{
  "n_experts": 64,
  "d_shared_expert": 128,
  "router_score": "softmax",
  "shared_expert_gate": true,
  "n_head": 8,
  "qk_norm": true,
  "init": "normal",
  "init_std_o": 0.00971,
  "lr_head": 0.00724,
  "doc_mask": true,
  "dataset": "wikipedia_en"
}
Below are experts of layer 5 (counted from 0) of a mixture-of-experts language model. Rows are named router (the router's row for the expert), gate (a neuron's input weights, with its number), up (a neuron's input weights, with its number), down (a neuron's output weights, with its number) and show model dimensions 0-255. Each number is 128 + 24 x the weight over its row's rms, rounded and kept within 0 to 255. Numbers have three digits each.
After each expert's rows: "raises" lists some tokens whose logits its average output raises strongly, later layers aside. This comes from a sample of Wikipedia text that the model never trained on.

# expert 59
router:102121113156086104097113155145127103092106188170113093093129120128092119128083132099122157138102133140095149116145157160142104143140133143150119119129142153139114130137151097107123129136113144093149161189097107162090097109123148120153117095099153086100158128097184157164159146120104144138174153136147122133103155161160113144114120152135138172101159123099143143153123105130114140147144159140110118107099150145146110124092133121123111145139139134096128108111210127070083149166126132113119132110141131114123147124163161087120077102131111132110135145151129157147110143127114108163123078121119152071143123165120172177119105127128125148104137147171170134115121134150117103140155128109115138118126102098095149109129088111102099135122135113157111158084122145170120138142106160
gate1:111114143114083106120100123068158134116091147142142141155113132128101115145100180142140169123170153116082136149118132158102155157126083102181082145116141133140102141131161118116154099129143160108103149126113135110105111141185153121165130124137108122135099107115166114128131160102148077136144104167166146128106094124155168130108107101101166128121160122097166098134107096102112102112122091115153133111114135117156087103086131146150132127134111145132114113144112178084135155106135099114139147101157141160147079113101105112124131116148140156131147099138138114131139099132171113120074108124106135138155104108113127139196142115156111146139139117133143125131128149139162147108126142127154124157083184178085128094102144140131114109124112166140124162146116116170126159177135161
up1:139129130177191145097144100120115124104124103099149099098111110105137147141104133142125121129104106144121150139110126151151107158085108125091124118129143174136172106121119126124148111115110126149132087141115076093121149107107094145127124102088163111164147166095120110123147127143112124120115125144126156112157122136149127135103103181152111108124110187125167098156156157166180153121102115106102118141125105102152156108106128075123148139134109155120128125118159123150092137147117109151109154111094120123105184107145166151147165161134102152137132165157126093113106118148116099129178153096138119095161080114130146148103099115094142119112162174117160165154123065121096094072182112161117146134157109122110100101148117118128134128122132079142136141138101134110133107112156156
down1:107134111121133142114117144143087090114118140154127086145161139153129091112081107095084144115135154083144127110170096156151140112140150094136154109103146131101113139163141112141164142145119160115119160136134116123122100122132115159131102108122104139134101198081138137102099136098098110091111132118110156157109123111134143121172117105121122161144136132096100052137122111107172105115095147178119120125118163174142174135136159179132106101148157158117108138133122163115152086135117168136135095120109132142124133159100114088139127115157170166126127163162158170123126166141084170109109190120108154117129118143146077109117127086137095129109123104139120133132104134102120154134119128076125131119125137139079160121115099151136133164169109155136169168140118128110122125125132123
raises: "\n\n", " The", " In", " His", " It", " However"

# expert 63
router:099138134166123166149128147103118128142121126118091102102147155154132104132142093055177117099117138119116129094115143101107151136106106174116130138088153163097129109111129112156142099156180123158158165117118112142146109157147122152124084174148136109109146126087156111162145115130126141189130129143144141155124120149105118164147112133113123144142093119150124181108160108144137115155099115159131100121150106140155068099157127112134133141107164156118118135139144155151145085109158127116125115114092101117120113109098157173187109111116123138091148121113115163106126160157129135126121087118119083125130100098161127130086105104121145155108130108161114155173143177109127146130118092166149100117106116111138161180152090127103125135163080104134108138162173109115110143142152125
gate3:139155114156108101160110114122142087136108142142104115162128132137144128129152105149124145148122097114136116131111142114123075129112123141126133121130128120091146115149153086162162131123082135129114120150095124102156101105121172156076141117122145146105089180132157163143133153121135118105128141115145145147118155122156115087160122101160139139092138123156129142086168135149067124124090076147124163142127138119120088084147117090132082179125145140185122141120156091163167087149166090133124132119111159078118134127166139140118116111069088060116101186121090128065147105150144113130139121126147135146146135131142102143135132116165133158115143138172148156100115134086122135128122106149134097120126144161141130135123138151102141113167148133108114102143073119124143124079140126
up3:167114138102112107128116086167143120114113142120123117137123169139130127157088103109116130111123152105095109170113132128156151128117116138143146159107119147127111105144149149106180167070119171137123134130154097126098102189102170152167134124133184138117085135138090094104127124156120129149100151094127127162124092099113133113105172088134149113102148122134038105134114135108085164119066125132111094145160159107172117098162150160114134137114101107111142162131136127128128153129138098142149158148136146166162091124123144159142144147139102174137178156145158129119104123110085116128145113095089099168138114119104150122113128143097156090194134155150114136162104139135100120126124120134144154163148117126155130129137122143162144115143123105143116159125143123140089156122146115
down3:176122116144126139094159138112128159128119130139131145157138124087110113112121136128123086097139113103146118114130131145100116124114126132118135140187112134130107117105153083161147158146118151112093085118109149110127132129106106105163115120159153108102125111119144119134136118128126120167093120098114066119172157139097094165135128131174121167129105120083063125136102153130160090143111123102134160122062170111155106139111130179146192144123124164104128094140145154133162109144141155138089154143149049152138097112105117152137144122129180139140116107136142166098126168142169133127124108141122147103131143104096126148160109119170152126111119109180116142097134143112117105112141154094151137166083112110084125125132104164128124122153097149167102149105146133105174121118149115
raises: "-", "'", "y", "–", "i", " and"

# expert 1
router:141087092115166092125127155154112164096123137136123123105097128143129162144113130166121106104106132118167136162131143154134125088134136072146153102103113144152117124106101116114171135156083133127099136100139143138114178113148135148153141163098131071108133136146111158134128094144121105112132113142128118117159122149124157154114134139083130147134114153130108103107139116126171102085156118106116139166115105095134150126185137153168145119125087103055110073138138151100135122167126077140147133119133104086111083155118139133119145134173173141140119131101130179168130126134156150143086148145125126123161128091110144107129159144120117133100171092125091130121081101140083108155144086109090115133128150145140136170101125069170132122100141107102126145115106113149111125151104134
gate0:093147078107156092147135137119115128103138134158168102140163112119116143152095117167162109099125113159169186139135135123102144121141146128119121119142125130145138092114127125119151128098109095148124157114161122146161125141117163117153182123132151124155118097138146159152086119098174100186154097102116157095111114131138126132123120129105106142171177099127173150132106099111099153091092116158129148130105131158167133109168128115132143149140155136109123125128139146159079138079141112168143116120120164123153114127117126106169100146120133173118090122098154114100109133137164101102110118134124123131115113153128142114109165148074115136106157101134139153113112126159094134161111100168087102157169137189153109143120112100171141098152181125108097108085132098111129120160152121
up0:153111161099172101134137109118120134130141120148121152128093150154158173108160159163140121099137145128123138091138100122125124129154130137128108139128100098082084119157140130156127069131093131134170151083119145100117117093134131135140125121138101117100120146125099141121141137114107141110131114165094188138156128129130135138155120144150109146087152139139129122130106129151140141132140140072169123158145157102143109126108110140108088103163123111163146145081148094082124140122139116087146129153142085118133170146158144135174123152096108060118097143088131122106119120162110140106117104159110122131183141162097134168154137111145065148107108180154115164154157154095119126165171131134118129100123131096108146077106116111145089129168134143142106091135126117137128121070118091
down0:118120113134164152128121143101143136141142137155148123104115114136125160154139115124109130130132144117136056116089136117167139106152150115134137112078091151126131120128108098080114123110158064102105134095141167090125140124114140138117115101106127131162141159110129108138122143101158135081095094169143112185119200150151130100083128140099108097077094156188109117130150147149162120153110121151103148163148110100109116124121114143129147159075121155116135096103137114172216113100110150136170118138149165147131157133127113147133145098150109147130112113126149149152152111147134137130146143113083139118122116125118101093153090149088096142114110135118148171100153110114168160137116113132143152145129179125151090107129123133141138139120151136128102167095088118151100123143125123
raises: " |", ".", " with", "^", ",", ";"

# expert 5
router:126104134077130160188117132125123146145137107150111111133130112152130126135115114121100118139105114085148133111160126131148110142134126098118115125168100107129114119167165146138141143104093143095090175141125156118144142107165115137113137124111097108155073145151158163096105116164162137141148126153116137122100129102139142107076130093124090188126147136134143150121097133114113123160165155115092112120152172161130141115167119144119066122146149131088142195136108078158115138136121088144073144102139115166143135175141114181160087153110092140141117128132161104115148110159123094101108128146121142139138100130110103156109125118131146128182112106154079135147113174145133141133096152162143116117149167177131103151100116144141131115129143106118111098118110096129138126075142092
gate0:116138154121121176116143132104096121127113094107152108115133114070162098162105149130159113152134179085167100131120125148127157090110143129131114129137112120141118155136133125124104097142108099124145111122139105121174149127139160101162125152129141124154148154112128108114153113126119157082112127114099121167084117122139081176129099114126103145123163158135164146142131123093145122137091123148128131174154173111058111154102166133113125104144119128106138087180138145167142111129146108151113114132100140127104124154162105131152109161173117168126119126134136162128122085136104175135153124173110145096110107073179099156122146146118073089116121142122120180103143099119152111103159097115120132164133154099135087135145110140178125174167113147120155119150108142110096117131117110
up0:166134125144128161114117178138131132149123116176100166151136114093114154089122138078145181126095068130160148136094100126113150143125124152169163101119118085102130109146092143110102113145116130149090143115102154121136143119132114110105127119126146144109122123133148129189129160121068144169103168128098105089114114080190121146152131099135132141151108098161161121153147120118146128118121122115115069132114122129162118137141096119121139100157141111125109124125140134112162143126101191145159153159118108152097127159105157153095152104132107153145115136116149152124114137123154165139177085129143101116147129084068102163142148153130079108158129146155092081099103139126107103116125138148133157139124105100140119121108151109155179147123140146134159130105146150103124121138087125
down0:155147141105108114136151136110147118129177139111155064141110145159117088090130084114126179107135122102150090114154132141125181137097158121137088162114156137103130098155145149104076158110129152133134087117113100129103170145166092105086119118098150095129110168081127119163126144128141125152122156133132163117125133082140132136088155119159113105125087151095143097124138133170170143162128078141113130107146129086141082117099123135122135090118148164157103144128125124128133126154151089145062091166174156142129136108136121155134129121087106139124151129119155138122139165146171127128141146119114100131159162157091137179135120152139117102138164106098114132103123139144115125144130142159191100113127110181121149112091140101099122133137125126120123102124121142122098127152101119
raises: "-", " and", "16", "12", "13", "17"

# expert 28
router:138092153164100134163097111152166135149125118153108127155135146091129148118135106113146116136106122086120150120142135143100103147164130108138141126114159116127177110123124170117150160139119150143166140110148146082116172130149125185146122123164148112116116132136134113126133127151108065098133112119135088086114103117142089105150164130147164139119174121123090124132184124115159151171147111106081155116090118137144139140107093147139101149155145117139175151155151134176099118132100154127088137144157099104126124125089116151074159142152114106129146142133117159125083132131172134134170124140103101093144129120105106085098132123073099089131116152144105086149101102140135099117130152087148136154124110172151140159108111143106150130128072095113157123133112121099088116147098160
gate3:111121159131118126153135136108119113133160171123142118146148134128184118064129110115125090174134157135115145121169134085109105161167099105155185131079106177128141065121109080097172159091099081125150109145115154135110138147123144149165116131150162136170144138138142131183183153126145085159166117110111110110133122128150133126133144096144138112095165118126136120154098145123166138156123125107146143136156173082136115136112149077132127133118144114118122099118103109122086110111152101127120161124125130139171133157166131093121099103108101110140104136167093123110150113151145123107084130146140141111149101166114117097118120108108146095117105151106077136127144105160142139096160131139146146137121095123150116156153157108123117110111080103149146149138179134108136164127132129
up3:143133091102137105123131125137154134151169124115164116091123145155146119138136179104118105121156117112099140099145155136144139107160168080137120133132143135157111135109131138144116133126170149174130142111119157149131141160099125207154135128094105144141116126151117155117073167147131113168146141105093171132132149124123166111134110134130158165135101093109127128153176116102133112123147095124075101162154108112100057123131125120145112068096107104156094126084109139100115103139131124109147136164078103106125172075150176113140156173174113151138158137146129098155114128125110098092102115161142111130115099136096154082140135113138109147145106134105129122086124143144154129129123126157145114179138127140131121130080107152122110118111148102175135142161094105119121146128121149
down3:103139082125136087140148113116110148176104120104141152093138127091100138113157177169111074174142093120124130108128135106141113109107132121105091137105154137139127146101125128133142126152127145117136107115173150125119100116102138149130104100148176120145169086157113083175105120107100188154138160099095105111116159132094091137121180099131147135101086127094142123153152107119145117166118126137132111113144135124144138113144145115134140163088066142140140086111146121128122083132128111129131110103139153108098107148137131103120099160140174109157149130148131167174113129107184147145139146127097142155160133129122153053135105113163125122153096105123077151119122084101138120160118135164098126151167118115119138124144154137131146150155132151156155103121134162090099135125165108
raises: "s", "ness", "t", "sk", "sh", "sm"

# expert 29
router:139113128128117131132085122146099130154150106116142147128098087105152129092070133125091088121092109144131109102137117103160123109119138114132159110134118161156104096152102145152145145103125143147177134167134180139098089126155136129138089161109151150135094158107092110093165133155138153155133131095139103143159107135113113141145166130160112160134140148165125130101127144118152182128102171130109145141132138107111148134106122141138135130146159146130110153103168130160056093141111129118153150142134126136120108163124135155107102143125116124158120130111116084082095119161084126162113183153148110148091094126090090133100107096147157135101141160114137130177156122142113115145135087057131105114086107078134153123160088137124148149151130093146112124120123177156114120116150140
gate1:080131102163149136149143150171130137130121125078123113134052091107136149125116176119130136163132106136146124101126113100150129103160125134132132104122114142143117151162161147113119114143148154120106129104114173170124118079106089095141112146171099149119137120122109101123133129098135120130144121139137205128097117132139097116182105137126111149128164159137113107148124097119129142107105108123112150142151145178110097120103173185061136120131122127151146125128160142198143118137177133158112066143109150135099132133114138109146110141133108131132133131138170077077151098146171114159094098146119120115154139152131135156161083116119169135148117170129117096142189124132129133130144148140122165120120122114124120147141144095140151120129137185137150149123112128107098087117118128
up1:124171120086147109165135133127098150110137162136154149140166141138101118088144117127096116123158112142136123158091148131140136113123127103127112107144141109153124124111146134136127107150129122137141122113148140138141117150107196145125108102146085173112172115100147087074152146158139145179138151133118138140108145134097179163134108109136161124138127164164139191153114172085133134086144133105152086090130085138106125129109117066141155121175139125130146117156120105136123151124120162128104118133144149086121142105153154174139146156118080088103137126109119133177130153091128134159121134130135159099130101118110159165177133094114103135141091063115118178143129133149112086129099154156105157106113131124134135123131155117120121125132134129104124115092134108137134070131109057
down1:113132092110127130088157144135122128153136146126116076155126162111140136137140110108121111115154143137123100147118132147087120150107095130098098152150152133124122167139110144091142140149129109094119110142092129074107153131150187133112122117074167150127139144153153114096123113124137177115124178171112136123142129113106135162109132113106123111156136164117131114132161101131118136114114116131113110115125091118149107150119109086189150146141079155131132107108123119158115154176155090151157105128142105099140101099115162104139117183118116136164146114147073155128113151133145169137118124177126107110125129123145123155059193144133098140143088138133183119137109136118097112138128107063082104142112123154099111148161113137147060124150116140175109165135126134129126115150120162
raises: "died", " They", "\n\n"